Weights of a small mixture-of-experts language model, trained from scratch on English Wikipedia.
Size: width 256, vocabulary 2048, 88.9M parameters.
Experts: 96 SwiGLU neurons an expert, a softmax router, a shared expert of 128 neurons.
Training: 945M tokens, 7209 steps.
Below are experts of layer 6 (counted from 0) of a mixture-of-experts language model. Rows are named router (the router's row for the expert) and show model dimensions 0-255. Each number is 128 + 32 x the weight over its row's rms, rounded and kept within 0 to 255.
After each expert's rows: a language model's description of what the expert responds to. This comes from a sample of Wikipedia text that the model never trained on.

# expert 31
router [130 179 157 181 130 150 129 131 119 147 115 133  58  55 104 128 128 136 202 118 122 122 165 146 125 165 118 146  72  79  96  42 140 175  90 161  85 201 101 127  94  94  84 120 144 162 168 146 200  73 117 143 154 133 140 127 135  73  97 113 169 126 146  84 108 125 121 134  60  84 144 110 137  59 141 117 122 111 159 159  88 115 150 114 151 166  77 112 189 133 124 142 170 117 185 127 167 167 111 149 136 162 133 138 124 170 184  91 105 131 128  63 134 181 147 103  69 144 116  94  89 121 113  60 146 162 140 121 107 145 130  73 150 114 169 108 150  73 126 123 113 150  86 157 122 167 120  98 161  95 153 123 104 104 173  92 137 107 141  92 130 127 140 109 163 156 185 113 124 155 127 112  84 133 121  80 108 155 194 192 115  76 125 102  83 168  85 116 123  76 138 153  92 111 153 116  91 162 110  99  80 149 131 168 126  91 113 115 161 162 127 122 143 116 146 135 110 109 185  89  87 158  62 181 121 133 128  97 119 101 125  98  77 158 144  55  97 110 154 127 147 111 167 142 149 111 200  91 141  86 100 170 115 155 115 127]
What it handles: Pieces of historical and institutional names: War, Army, Royal, Roman, and the endings of emperors' names such as Frederick, Maximilian, Alexander.

# expert 33
router [105 180 157 129 147 190 128 125 141 148 122  91  71 133 154 202 106  92  93 111 101  86 120  94  90 119 194 165  85 157 157  94  96 144 141 112 155 123 122 114 166 104 100 108 147 121 101 136 164 127 102 139 162 126 201  87  74 102  92 181 111  98 137 140  74 114 106 171 138  91 132 136 146 119 145 116 113 160  73 134 144  90 184 168 120 101  92  63 150 178 116 125 194 162 108  80 161 123 133  93 153 145 101  74 173 108 198  96 146  94 140 141 119 133 103 151  92 126 132 137  61  76  70 169 165 145  86  58 154 128 103  85 123 164 179 145 168 157 156  85 149 150 125  84 119 176 175 114 119 183 111 125 134 158 125  68  78 119  92 110 132 132 191 153 156 121 129 126 117 119 107 114 129 129 166 146  95 113 114 155 109  89 159  85 128 123 129 117 147 116  71 154 104 174 135 146 127 140 135 134 110  84 133 173  74 159 152 131 115  82  70 119 105  78 138 117 106 108 208  60 123 109  66 135 171 100 137  93  89  90 140 137 141  97 111 171 121 136 132 130 128  64 158 168 169 175 141 153 160 120  97 116  96  96  95 194]
What it handles: Capital letters and first pieces of city and team names in sports tables and results, such as Atlanta Hawks, Edmonton, Las Vegas.

# expert 35
router [154 160 124 120 166  95 129 141  71 114 133 163 167 167 191 196 125 113 101 115 149 144  90 161  77 165 135 191  93 135 126 131 118 172 137  63 163 105 100 139 175  93 186 137 138  99 123  88 172 178 128  56 182 129  89  74 103 121 147  94 114  99 125 119 106  88 157 149 127 100 111 168 170 114 142 188 138 123 100 109  89 113  91 107 128 158 127 203 169 158 111  90 129  90 138 109 134  59 159  94 123 125  91 158  84 123 163 139  97 152 106 129 121 119  92 143 122 138 149 144 120  96 183 106  65 169 123 144 133 111 121 111 132 154 106 153 121 139 183 119 111 192 128  98 181 158 191 108 163 127 100 127 113 130 115 154 154 145  68 172 124 120 115 179 155  89 196 141  60 126 163 129 140  73 158 178 124 120 141 175 134  83 147 110 118 132 137  85 146 137 133 192  92 135 121 151 118 121 147 137  97 125 143  95 167 160  96 189  69 119  80  78 138 110 139 133  79 113 172  98 104  87 132  96 152 101 136  98 140 142 138 177 188 139 135 182 158 136 125 111  60  85 115 170 132 164 124  71  86 100 128 146  68  49 150 120]
What it handles: Numbers and dates opening cells or rows in wiki tables, such as rank and position numbers after a pipe or line break.

# expert 20
router [104 118  80  98 164  88 130 106  82 113 201 127 140 143 142 150 152 154 180  94 100 105 177 104  90  92  73 122 174  95 115 164 192 160  75 218 103 177 137 149 143 137 103 116 105 118 156 116  96 127 100  90 172 132 145 143 125 119  95 153 141 134  66 143 121 105 172 153 128 136 169  81 124 131 181 102  93 120 149  14  91 130 127 121  83 137 112 130 109 156 119 102 110 124 120 180 131 127 134 166 115 170 193 115 151 102 100 154 149 149 125 139  86 177 116 134 164 104 101 200 187 132 139 140 154 191 145  78 134  75 102 197  96  86 117 128 134 168  81 133 154 149 108 171 111 124 118 119 141 114 125 174  59  93 138 177 120 180 141 123 145 118 103 124  89 109  97 183 131  79 166  86 129 166  97 132 125 114 137 129 123 152 106 131 154  95 175  79 112  82 150 137 133  80 176 154 175 134 114 161 131 141  97 121 181 110 161 186 109  89 162 149  91 166 105 137 105 148 128 114  92 117 162 109 105 172 193 181 131 127 120  91 127 115  88 135 149 110  81 156 159 162 125 123 104 109  91 166  84 145  81 120 157  60  79 171]
What it handles: Word-internal pieces of Latinate words such as inters-per-sed, oc-cu-pied, comp-ut-ational, plus such, site, water.

# expert 14
router [138  93 162 123 174 121 121 138 166 150 154 167 130 106 142  98 131  94 153 159 167  85 132  79 162 136 128 133 165 150 101 137 113 150 125 154 130 116 149 168  76 143 151  68 112  99  94 142 116 104 121  96 139  85  73 159 153 157 140 100 114 139 112 139 103 115  69 124  58 143 124 132  91  91 137 151 178 165 101 125 110 138 113 165 216  85 153 128 116  27 137 160 127 132 205 164  85 164 139 174 133 118  97 153 159 164 155 136 152 154 150 106 137  76 129 124 111  79 102  95  43  89 204 166 154 143 173 112 128 147 169 116 141 114  93 146  79  68 178 128 191 138  89 105  39 157 172 111  88  91  86 128 177  99 105 114 123  88 111 158 101 162  85 129 125 142 103 145  92 143 107 126 140 106 143 117 111 135 178  87 187 125 147 127 156  90 132 178 156  96 107  94  73 132 115 124 141 170 105 162 118 107  65 123 109  79  97 154 155 148 104 151 125 125  59  79 177 184  94 148 145 154 152  93 155 165  75 105 155  83 147 115 161  95 145 146 124 175 120 168 137  84  84 108 132 126 113  89 115 122  81 101 157 172 139 141]
What it handles: Commas ending an introductory phrase or clause, plus conjunctions like and, but, while, which, also, in prose.

# expert 32
router [143 118 117 129 126  77 117 144 138 169  98 120 110 188 118  89 102 101  95  85 150 157 109 174 210  62 201 161 150 116 172 112 103 169 175 116 156  73 170 176 134 195 149 120 143 116  65 111 147 168 165  89 167 134 184 100 130 108 111 134 164  68 105 121 183  97 136 123 119 168 114  84 187  88 128 102 193  85 138  97 147  93 106 109  90 154  94  88 111 110 162  96 158 108 110 176 124 121  69  54 129 171 136 133 146  95  78 132 108 157 126 145 156 131 112 185 109 132 153 124 116 154 154 153 105 140 100 157 116  99 150 110 107 153 137 139 179 104  74 132 117 185 119 148 175 128 103 131 189 108  98 130 169 115 128  56 100 118 116 170 130 124 118 104 153 186 150 164 168 136 170  82  88  83 129  97 168  65 136  68 162  80 129 109  56 124 127 112 107 111 145 126 130  92 132 130 105 136 132  95 173 165 124 154 108 160 125  89 102 123 168 146 122 159 131 113 170  67 134 135 160 148 135 162  75  97 147 119  77 120 132 123  69 138 164 112 118 110 105 145 102  95 147 133  98 150  49 137 174  80 140 148 124 126 181 170]
What it handles: Vowels and syllables inside Slavic, Romanian, Caucasian or Asian place and personal names, e.g. Čačak, Oaș, Karabakh, Ka/Ra/Sa.

# expert 51
router [129 167 151 119  89 149 145 153 129 123 161 114 104 125 196 128  93 254 210 128 124 149 120 149 139 154  98 124 192  95 146 189 183 142 173 135  99 105 118 147 149  77 100 138 102  99 146 131 128  91 127 165 136 173 105 144 138  60 146 117  80 186 124  95 161 183 149 149 166 162 164 122 129  92 118 152 119 118  78 119 105 153 163 143 155 140 154 162 133 142 114 117  86 148 136 173  99 137 142 190  91 143 128  99  71 102 115  99 181 132 134 119 141 139 114 163 160  63 193 146 178 136 115  73  96 132 115 120 134 130 173 125 149  87 137 112 104 150 107 173 146 152 139 105 147  99 125 133  97 118  99 124 188 137  84 123 169 170 114 116 134 151  94  79 162  89  39 175  95 148 111 138 177 109  58 171 147 183 103  80 136 141 138 175 134 119 105 153 157 139 128 113 137 147 182 144 129 111 140 129  87  94 115 107 115 168 126 121 148 133 197 125 162 118 194 142 105 131 116 161 165  92 143 148 157 199 103 128 170 115 133 131 102 126  85 113 125 163 145  55 111 156  69 162  99  87 189 136 106 186 159 174 143 156 101  94]
What it handles: Verb stems taking suffixes like -ed or -ing, such as noted, considered, remained, awarded, plus not and be.

# expert 11
router [ 94 110 210 109  78 165  95  95 179 134 155 121 149 125 129  91 101 115 134 170 195 104 154 113 184  79 153 131 151 102  75 145 179 140 168  83 167  58 120 134 112 112 154 140 155 109 167 181 113 127 183 127  78  71  76 161 102 133 131  74 117 134 134 142  88 177 108 134  85 144 131 106  80  80 129 167 146 149 186 128 146 157 134 163 187 172 103 137 157 111 110 109  88 135 135 114 128 110 171 175 118 101 117 127  68 126 142 148 132 134 171 158 188  77 129 118  67  70 101  95  74 110 169 159 117 118 120 107  98 122 158 132 130  92 107 146  86 109 151  99 188 117 105  91 119 146 111 176 117 122 113 157 160 159 159 163 194  84  88 130 107 136 145  68 108 107  56 114 117 176 115 130  94  71 142 128 103 161 143 134 142 141 179 148 113  95 117 160  72 103 148  72  99 164 128 140 130 140 133  84 101 146 175 127  88  95 107 117 174 104 131 141  86  98 104  99 203 146 136 189 108 138 146 164 181 152 124 133 164 117 130 174 171 111 152 132  53 141 176 132 125  92  91 113  90 186 148 135 162 160 107 156 132 150 157 139]
What it handles: Life-event and narrative verbs and their endings in biographies and plot summaries, such as married, named, served, meet-s, gallop-ed.

# expert 13
router [161 141 132 142  75 107 106  74  71 108 114 179 120 115 176 116 113 132 150 148  97 114 123 118 128 125 143 118 176 171  40 195 120 149 160 116 157 150 144 146  86 151 162 116 122  95 127 185 137 138 107 135  93  82 112 157 129  41 151 154 132 174 178  87 137 177 147  49 139 182 129 136  80 146 162  88 122 115 150 119 131 142 117 104 174 143 151 147 183 153 105 117 150 134 132 101 170 126 119 151 153 158 142  82 160  96 118 104 104 127 133 177 152  72 150  95 169 191  81  92 125  78 118 106 115  84 111 132 142 123 186 138 114  85 171 113  55  94 135 124  97 128 115 131  64 121 139  84 120 152  85 176 130 150 158  86 169  84  92 143 132 146  73  77 150 104  75 132 179 120 122 184  93 124  91 130  82 131  94 105 143 134  95 114 123  82 114 126 175 131  89 126 165 139 134 139 186 209  55  93 104 113 147 135 133  98 135 121  84 140 148 106 111 105  93 107 165 165 124 160 167 128 153 139 113 131 109 143 154 164 137  98 179 127 104 105  45 171  65 133 131 123 100 126 123  90 116  89 141 144  95  92 203 111 186  95]
What it handles: Adverb pieces and discourse adverbs, mainly the suffix -ly or -ally (Closely, Early, reportedly) plus also, later, well, still.

# expert 59
router [110 158  85 123 116 116  46 141 129 166 129  77 107  60 159 169 161 153 131 194  94 108 136 166 222 125  58 137 140 132  70 106 149 133 131 159  89 141 134 109 109 118 127 151 157 103 155 140  56 148 137 108 129 127 167 108 131 153 159 173 115 149 173  86 159 151 159 126 124 128 165 116  89 117  82 135 156 149  65 157 165 149 151  86 151 112  38 150 152 160 122  93 106  92 121 197 109  96 123 194 174 158 200 150  69 160 104 212 164 144 139 150  96 158  99 137 133 158 132 182 179 155 144 143 154 173 114 132 143 133 122 205 110 107 136 159 145 151  64  68  87  95 156 125 164 152  88 101 148 145 120 185  98  89  98  71 127 116 108 134 130 146 110 123 116 119  94 157 126 130 139  98 152 107 122 148 159 150 118 141 130 123  98 201 117 175 141 121 117 137  84 137 139 148 164 136 126  70  88  81 137 165 125  97 129 133 127 120 109 105 158  88 112  90 204 128 131 197 123 124 161 154 188 148  59 161 167 129 116 140 137 117 175  80 122 120 139 147 118 143 138 134 120  95 108 140 171 167 154 129  95 116 188 116 121 152]
What it handles: Middle syllables of verbs after prefixes such as ex-, pro- and con-, such as exp-la-ins, w-id-th, atte-mp-ted, inapprop-ri-ate.

# expert 55
router [113 133  88 138 136 189 127 142 156 159 144 172 171 169 125  80 117 192 171 177 105 108 125  80 158 153 168  70 101 169 124 146  95  64 104 153 185 132 191 190 143 182 186 157  77 131 126 189 170 190 109  97  72  73 129 175 127  93 152 125 125 166 156  98 115 178 126 116 113 141 136 128 130 161 146 162 163 153 126 132 137 143 186 128 152  95 135 181 137 160 118 149 119 128 143 115 135 166 117 185 155 106 145 121  94 111 122 105 144 123 112 177 171 107  99 146 154  75 114 142 185 136 134  86 128 111 137 110 140 114 111 128  99  99 152  79 112 139 146 127 107 118 106 115  85 150  79 104  79  70 161 152  85 139  88 183 125 120 103  93  98 109 130 117 130 147  92 148 117 142  73 181 114 108  98 132 113 166 116 119 150 115 129  93 158 127 110 179 136 189 110 114 153 140 102 104 155 152  92  80 128  99 103 159 155 120 161 152 121 164 193 210 167  84 159  79 152 145  96 158 149 122 143  83 173 155  54 170 144 216  91  88 191  89 101 143 112  78 136 109 110 153  79 122 166 103  79 116 141 158 144 140 168 147 156  98]
What it handles: Articles, copulas and quantity words after is, was or of, such as a, was, are, most, several, two, first.

# expert 1
router [158 116 155 110  70 117 156 116 152 108 129 151 107 137 124 105 180 151 100 169 165 101  97  81  77  94 145  80 142  75 177 180 122  94 145 105  60 174 147 102 180 162 136 160 119 103  98  95 135 112 124 172  99 142 100 198 140 155 105 120 123 114 151 143 122  98  91  72 121 153 122 162  83 125  91 202 177 123  99 164  87 107 114  79  82 140 112 147 145 102 157 142 157 150  99  96 177 116 160 100 152 135 122 147 158 130 117 150 154  98 118 101  96  94 138  85 129 120 131 130 193 148 114 204 177 107 115 149 115 117 150 177  80 168  63 110 108 116 116 132 108 137 133 127 159 145 167 167 101 164 141  99 144 169 127 183 151  76 132  61 183 143  84 134 148 141 142 117 139 116 136 174 123 135 114  97 139 197 148  61 143 144 117 115 170  99 184 113 128 176 177 138  72 133 148  90  87 101 167 126 165 125 132 166  70 131 182  98 129 168 130 142 163 167 185 142 120 159 113  90 106 179 164  82 160 174  96 103  96 171 154  76 130 129 144 173 142 150 140 130 112 124 152 101 190  84 118 161 227 174 113 111  99  92 108 119]
What it handles: Bare space tokens in running prose, usually before a word split off it, as in living alone, over 80 years.

# expert 9
router [142 163 152 185 177 113 152  75 140 123 131 153 118 193 123  99 141 100 120  94 170 162 146 143 126  79 150 158 166 161 119 121  81 113 225  99 156 111 138 132 185 173 129 121  82 115 162 153 180 157 102  71 165 113 114 167 101 125 133 101 119 161 148 111  66 132 117  91  81  84 162 167 186 149 119 137 120 121 126 161  70 129 139 141 115 184 168 146 135 159 131 133  90 127 105 134 104 178 106 165 152 145 105 163  82 134 148  86 160 101  83 152  98 129  90  96 108 164 102 142  95 126  82  93  62  97 187 131 151 136 119 145 111 219 154  76 187 146 122 100  96 176 139 153 161 176 133 121 147 148 185 110 157  92 160 166 114  88 117 104 143  84 167 152 105 145 143 133  79 132 144  80 145  66 166 160  89 130  74  73 136  72 100  78 118  98  78 140 128 137 129 115  51 140 104 149 118 147 154 178 111 144 113 112 126 173 125 123 132 178  83 136 124 109 156 128  88 127 180 155  88 132 124 125 116 166  68  88  79 121 101 103 180  94  90 131 109  97 134 182 126 131 142  99 181 162 143  92 135  98  82  90  91 154 129 140]
What it handles: Number tokens in measurements, years and scores, especially feet/inches in heights, parenthesized years, and table figures like 5 ft 11 in.

# expert 27
router [113 152 126 159 122 104 159 148 153 123 158  81 108  76 139 125 137 182 136 104 124  81  91 151 115 156  53 130 188 109 124  95 154 184 119 171  96 159 151  86 123  95 149 190  98 124 134 162  90 105 122 200 160 169 116 118 132 126  90 142  86 149  88 141 134  73 133 143 121 149 120  64 141 137  59  83 103 120 115 107 137 152 155 188  89 107 101  82 134 149 166 118 177 134 177 163 171 161 145 195  99 101 194  77 131 149 105 157 161 154  96  93 100  99 148 177 116 146 155 173 185 149 182  91 136 147 130 143 140 117 122 178  77  88 119 137 185 176  68 176  82 177 100 149 123 112 151  78 163 106 151 175 139 162 126 144 129 190 120 177 136 200 120 123 109 139  92 121 128  91 154 134 119 159 161 129  81 117 112 152 141 133 100 185 129 133 105 118 103 109 147 117 103 108 154 162 116 119 158 164 110 167 168 144 137  98 189 124 101  62 152 171 147 154 226 181 116 178 164 194 136 157 149 158 135 181 138 116 121  97 111 165 113 119  96  84 166 134 118 154 187 134 156 123 101 134 145 118 104 155 144 152 142  96 133 131]
What it handles: Inner word pieces and stems like min, port, part, plan, organ before suffixes, as in prominent, feminist, opportunities, Professor.

# expert 19
router [136 144 121 128  87 103  60 174  75 175  70  88 125 114 123 171  80 130 179 139 139 150 188 112  69  73 107  79 145 100 115  71  89 154 129  45 154 143  91  80 118 126 149 121  75  90 131 132 150 100 100 127 179 137 186 132 107  99 108  79 116  83 120 139 126 148 178 130  67 111 115 117 128  75 105 162 120 111 101 110 108 132 125 137 116 120 140 154 113 119 181  74 164 193 171  99 109 170 144  67 105 101  87 123 117 136 104 119  77 152 146 103 105 157 151 156  63 142 151 100 113 127 105 140  96 109 114 144 131 119 106 129  96 204 191 151 135 186 132 140 104 112 168 110 129 138 124 107 167 143 135 168 150 138 152  97 139 162  78 137 147 151 107 118  89 130 170 154 132 110 174 152 137 112  63 133 166  79  73 153 132  96 174 196 127 148 166 189 132  76 137 120 114 167 138 117 132 123 168 128 122  99 118 139 140 197 162  98  61 118 150 131 112  91 163 114 125 189 195 113 128 119 107  83  93  71 160 150 129 134 137 126 163  84 122 128 158 137  96 116  99  63 136 171  92 187  86  92 134  80 103 142  63 132 102 118]
What it handles: First names and name pieces in cast, credit or roster lists, such as George, Charles, and split names like Na-oki, La-rry.

# expert 45
router [123 169 223 112 149 151 102 140  95 115 145 182 147 173 167 218  97 123 100  59 116  97 163 132 135 127 122  94 126 175 116  75 132 143 152  87 176  80  94 139 131  95 102 145 142 122 143  75 150 112 177  99 132 162 118  68 160 110 123  91 101 108 117 104 136 126 163 128 186  88 101 186 162  63 151 115  87 114  87  94  99  68  96  97 130 135 189 141 111 168 115  83 126  89 126 116  98 134 109  83 118 155  71 207  80 114 137 121  84 126  86 131 122 102 106 140  87 177  56 100  91  95 179 115  90 118 189 106 163 137 114 111 102 133 164 141 172 163 145 122 117 178 120 120 186 178 160 149 146 119 149 109 154 181 120 184 145 104  68 149 140 124 107 145 135  77 142 111 109  52  73 140 164  92 136 181 160 116 101 163 140 128 111 135 183 151 104  92 156 163 116 152  84  73 109 149 160  70 150  88  91 108 123 107 146 166 130 109 115 156  83 111 135 120 159 127  85  62 120 122 116 114 156 126  92 132 125 126 155  93 131 129 125  98 107 189 121 120 108 147 156  93 147 101  76 188 108 150 111 114 124 138 102 161 128 121]
What it handles: Small standalone numbers and short entries in pipe-delimited table cells, such as curling scores, ranks and weightlifting totals.

# expert 5
router [ 80 101 178 124  85 160 158 130 180 146 161  94 131 136 125 102  94 194 120 174 136 143 182  92 163  98 172 150 136  87  93 172 174 119 175 115 125  47 107 126 116 151 140 167 161 120 155 163 123 139 167 167 111  78 114 177  94  85 137 115  96 161 137 148 109 164 144 152  95 165 150  82  96 120 118 153 104 123 163 138 180 175 135 134 145 177 126 173 156 153 120 122  94 150 147  74 153 135 135 184 145 128 132 147  46 137 170 141 146 104 155 168 165 153 132 143 112  79 124 131  85 146 152 109  85  68 129 151 106 177 185 100 146 107 132 109  59 132 104 133 188 115 106  81 136 106  98 201  88 135 108 142 162 126 180 165 172 101 107 127  98 134  98  56 126 145  55 112 128 174  93 126  87 142 129 117 106 152 173 107 145 156 194 178 116 101 113 128  92 151 155  65 176 170 127 119 150 144 132  63 109 139 156 123 137 107 155 119 180 103 142 162  81 131 110  95 190 134  93 195 101 143 137 191 168 166 113 168 179 106 125 177 165 124 167 127  70 130 147 134 137 133  86 106 113 157 169 168 133 159 103 155 152 127 130 132]
What it handles: Verb endings and whole verbs in narrative prose, often before a preposition or particle, such as discover-ed, grow-ing, used, sets out.

# expert 47
router [ 80  81 120 130 169 159 145 143 162 163 156 119 143 115 118 135 143 136 144 162 173 133 161 110 120 118 183 169 164  77 125 153 158 131 161  45 109 134 147 201 110 163 163 171 166 157 155 107 118 176 191 124  84 120 127 164 127 144 173 123 133 124 110 111 122 154 116 165  98 135 117  97 102 109  87 107 155 160 174 128 139 142 114 147 186  66 108 117 125  81 152 134 115 108 114 100 151 128  90 204 139 108 103 111  57 111 141 179 127 207 163 204 156  83 145 105 137  72 129 106 152  69 167 175 146 132 114  61  59 154 172 116 124 106 127 137 116  76 156 142 203 147 107  80  77 153 109 158 118  91 147 153 164 144 138 100  95 125 112 121 144 103 116  55 124 125 132 113 144 198  90 150 157  98 131 142  87 168 159 156 135 176 143 104 165 103 161 154  47 109 143  65 147 129 124  54 201 150 162 143 113 162  84 119 140 142 119 131 137 146 171 149 146  82  88  91 153 119 113 153 156 146 103 135  70 121 107 146 151 170 121 137 169 159 130 165  71 146 153 121 161 125 125  72 141  98 137 104 183 157 135 153 139 153 147 158]
What it handles: Prepositions and conjunctions following a verb or noun, such as to, of, and, with, for, as in charged with, open to.

# expert 7
router [107 147 154 115  84 129 112 155 169 190 125  73  98 176 145 121  97 197 178  99 140 160 140  96 151  66 208 123 186 124 135 171 128  97 149 162 130 143 145 118 123 121 143  91 149  83 172 161 132 118 179 142 149 155 124 148  72  69  84 152 106 195 185 118 107 158 143 118 113 139 182 125  38 119  94 143 109 116 146 200 151 152 110 142 143 171 146 163 176 176  94 114  98 186 114  97 119 134 121 129 125 127 128 134 148  98 181  96 133  79 138 138 126 156 108 134 149 132 130 127  48 164 125 128 101 169 123 149 171 145 113  66 117 143 100 139  74 168 114 138 181 147 125 117 125 108 102 174  70 179 144 143 116 168  96 137 159 110 131 128 101 136  78 161 168 176  75 124 144 148 131 125 102 149 110 120 131 167 144 110 121 162 184 179 138  79  98 147  83 127 147  87 131 165 159 114  89 104 126 134  97 110 134  72 122 101 152 120 165 112 167 130 108 130  73 105 145 114 146 181 118 189 106 125 155 204 146 168 144 133 147 166 114  95 173 106 109 100 108 134 155 135  93 124 134 152 147 190 184 175  17 164 124 125  93  98]
What it handles: Verb forms and word pieces in biographical or plot narration, such as moved, built, came, back, or fragments of af-ter and de-fensive.

# expert 26
router [170 170  94  80 141 113  95  92  91 169 162 112 112 151 163 154 137  80 135 140 200  98 180 160 101 152 133 160 140 148 140 139  82 142 126 100 116 130 122 187 174  93 144 134 113 171 124 102 121 131 153 172 174 120 120  70 102 148 206 112 190 153 120 164 133 105 206 112 200 191 129 137 157 170 147 123 139 114  74  70  70 181 162 113 135 141 128  80 122 129 157 165 131 199 136 148 110 148 132 103 143 145 110 156 130 172 113 126  90 109 107 110 116 137 115 182 118 154 102  86  82 176 100 137 168 108  80  95 114 126  59 131  75 130 177 117 116 132 149 114  88 166 154 129 152 151 115 138 188 169  79 133 114 102 146 100  99 128 135 192  78  74 121 171 154 116 144 127  94  89 162 133  82 163  99 150 131 106 159  87 173  95 128 112  92 168 174 139 119  95 122 157 129 141 108 180 133 142 101 166 154  75 103 175 128 163 136 139 150 146  89 117 163 171  86 121 132 117 141  81 127 117 166 126 119 115 106 107 172 143 142 113 181  95 166 150 169 114 145 132  80 144 174 164  57 185 107  90 112  54 158 140  79  76 135 151]
What it handles: Capitalized Li/Lu/Pri/Du starting names (Libyan, Liga, Litoral), line breaks and numbers in tables, and accented non-ASCII bytes.

# expert 61
router [142 182  80  90  92 126  74 156 163 108  93 116 112  92 169 149 195 101 166 129 126 103  75 127 115 110 141 120 109 111 216  56  87 203 154  74 188 178 150 124  93 144 140  94 129 123 155  89 127 111 118 137 140 169 194 106 152 132 174 131 159 123 113 158 134 112  91 126 100 135 110 153 127  69 126 160 103  97 114 113 111 118 158 107  99 135  83 181  82 133 168  76 151 159 159 182 124 147 137 131 124 129 113 103  91 116 195 174 160 110 188 105 135 148 133 153 120 180 160 118 159 120 109 151  78 111  95 132 107 145 128 125 137 146 180 101 146 164 143  95 154  80 106  70 159  89  66  89 153 168  91 112 128 121 176 133 101 140 111 136  77 134 168 157  99 131 124 191 123 139 212 170 113 117  94 112  81 109  80 111  96 124 126 188 116 124 114 113 161  72 132 104 110 164 153 103 130 134 125  93  45 186 123 165 114 151 187  93 152 107 143 101 110 129 181 102 122 133 206 105  93 104 116 134  79 117 116 170 108  97 139 185 109 115 146 114  89 136 113 189 125  98 135 143 118 148 126  95 141  66 150  91  74  93 123 145]
What it handles: Inner syllables and diacritic letters of South Asian, Arabic, Slavic or Turkish names, like Ilaiyaraaja, Naseeruddin, -ć, -ş, -iya.

# expert 29
router [157 128  89 125 105 120 163 131 153 117 161 160  84  85 130 119 179 149 106 182 171  70  78  78  93 124 116 107 111  52 168 170 115 113 121  94  93 135 176 133 197 193 114 174 138 132 110 109 152 109  95 171  75 169 162 166 147 168 126 102 150 126 164  98 108  82  98 101 140 191 121 146  92 141 101 135 181 143  80 165 141  99 102  66  70 115 176 137 150  95 159 138 166 150  92 130 148 109 172 126 128 145 139 167 158 122  83 125 177  94 106 108  94 106 110 138 148  88 119 136 177 158 116 179 181  96 122 151 148  95 148 157  68 148  73  77  94 140  94 175  95 111 148 114 135 128 134 189 128 105 152 112 168 168  86 163 104 112 129  61 175 154  88 105 163 121 119  81 137 149 126 135 142 140 145 113 142 133 157  79 136 187 110 103 157 105 152  86 145 195 154 125 109 140 135  96 121  92 167 148 102  97 135 181  96  96 186 102 112 160 164 138 178 160 153 138  88 153  87  92 104 179 137  80 156 179  92  73  93 161 156 102 114 106 139 129 174 135 111 116 147 135 157  88 187 101  99 151 191 162 124 104 113 104 102  87]
What it handles: Bare space tokens after articles, determiners and adjectives, just before the following noun or adjective, such as a wide variety, an important.

# expert 39
router [ 97  71 119 129 143 149 113 124 116 139 155 124 147 139 156 104 172 122 140 110 173 145 155 104 126 124 175 141 123  90 136 119 151 130 169  70 126 151 157 167 111 188 198 187 202 166 145 121 149 181 175 153  89 114 129 172 103 154 178 108 143 122 116 101 125 149  92 162 117 121 115 124 106 115 102 100 165 134 195 133 130 154 127 136 164  69 100 119 139  64 157 140  95  97 135 109 151 116  87 195 140 114  96 129  78 100 155 148 116 192 160 195 157  79 134 101 153  73 135 100 162  59 188 165 122 160 125  78  66 133 171  91 134  99 127 129  76  86 146 121 175 162 101 110  62 172 129 138 130  78 149 166 142 126 117 132  90  89 122 105 126  97 113  69 109 140  88 107 141 193  90 137 187 108 137 141  71 171 142 176 133 165 107 100 160  77 157 185  69 112 137  64 149 121 123  67 182 148 148 170 115 138 113 108 158 128 111 110 165 153 181 153 136 101 102  66 164 129  95 179 157 138 119 112  80 105  97 130 152 144 126 126 167 151 125 135  98 140 149 133 141 120 172  86 153  96 130 117 202 176 115 137  96 167 148 163]
What it handles: Function words like of, to, with, by, than, among after nouns or verbs, notably "households in X, of which".

# expert 15
router [125 139 122 158  94  89 131 120 139 163 134 183 104 164 137 178 140 104 142 177 144 142 152 116 123 166 150 116 117 107 169 126 120 144 130 119 115 128 102 175 140 131 205 130 143 185 131 110 159 181 123 100 147 211 133 103 173 133 151 162 159 122 129  93 166  78 156 161 114 135 128  97 131 149 157 189 157  78 107 140  82 128 146  93  98 137 168 125 118 183 140 148 154 148 165 124 151  87 108  73  81 187  74 143  98 148 140 168  62 192 105 102  72  88  57 137 166  87 133 126  96 145 177 171 100 118 110 158 111 155  71 117 130  87 133 119 101  87 150 141 108 165 134 176 135 114 191 124 187 114 157 103 138 139 165 125 127 145  84 151 130 167 158 135 172  81 145 114  75  83 159 153 151 152 102 190 146 115 196 180 178  90 167 116 140 127 180 108 121  86 153 157 154 146  97  89 129  93 102  91 129 112  96 150 141 136 148 108 150 112  64  98 142 121 162 136  81 158 125 101 112 164 193  93 151 123 116 102 177 210 124 173 146 100 135 174 125 134 120 131  76 159 171 184 162  98 111  55 152 119  81 128 109  75 133 101]
What it handles: Bare spaces between genus and species in taxonomic synonyms, Latin name endings, plus LaTeX symbols like backslash, braces and dollar signs.

# expert 43
router [122 140 131 152 169 117 141 124 133  95 159  95 165 165 138 155 106 128 152 162 142 113  86 151 101 179  90 133 105  75  75 102 153 144 161 197 105  84 152  73  97 101 119 136  77 121 142  94 101 142 183 200 137 203 103  89 161 106 123 187 196 101 107 102 141 124 106 147 105 113 178 121  97 128  97  80 125  91 154 141 172 159 120  79 142 164 150 102 167 157 138  82  96 193 101 189 115 104 131  97 115 139 106 118 146 122 107 138  95 103  92 101 124  96 116 129 132 179 139 184 166 136 208 113 135  93 117 135 132 160 174 164 146 133 103 132  69 125 127  93 151 154  64  57 166  52 136  96 110 121 145 107 141 142 121 118 128 142 174  44  87 159 141 154 104  96 102 139 148 145  45 141 118 106 102 113 140 130 106 177 134 115 129 144 124 152 118 133 169 128  86  98 118 126 145 200 158  56 157 154 113 146 145  93 119 100 115 113 140  93  85  96 119 148  81 217 145 161 120 147 101 153 166 138 135 143 113  99 103  67 138 178 100 145 122  83 148  78 176  87  95 123 129 115  97  66 146 115 103 142  98 162 185 143 107  99]
What it handles: Inner word-stem pieces like act, ct, pt, st, script inside words such as practice, interactive, investigating, custody.

# expert 17
router [173 129 183 178 128 104 157 166 118 154 197 118 106 122 106 109 202 106 196 130 165  72 126 101 163 149 104 133 165 143 142 100 160 152 126  85  93 205 163 104 127 107 141 143 135 171 165 145 135 154 108 137 147 124 115 128 138 148 126 105 107 178 111  75 138 112 138 176  98 173 132  71  99 131 107 115 112 140 216 125 159 150 103 129 125 103 124  82 117  71 165 128 130 131 192 128 117 124 127 187  91 126 154 110 146 144 121 149 110 113 119 114 124 139 159 170 107 177 145  86 211 159  99 119 153 147  78  93 102  84 125 110 106  79 120 106  92 116 112 112 102 154 151 168 136 142  68 122 189  92 102 175 115 143 184 134 119 120  77 100 109 155  96 192 132 122  86 107 124  85  73 116 116 171 126 153  76 163 135 109 126 134 127  54 150 121  70  74  89 161  63 125 105 146  82 140 127  89 168 164  78 146 139 179 116 116  94 142  95 148 138 105 123  99 149 105 104 117 119 167 203  84 154 160  82 112 129 108 174 161 174 174 121 125 141  60 126 124 133 191 169 140 132 153 104 160 124  96  87  83 124 128 144 124  38 149]
What it handles: The word as in phrases like such as, known as, as of, plus some word pieces such as -an, -im and when.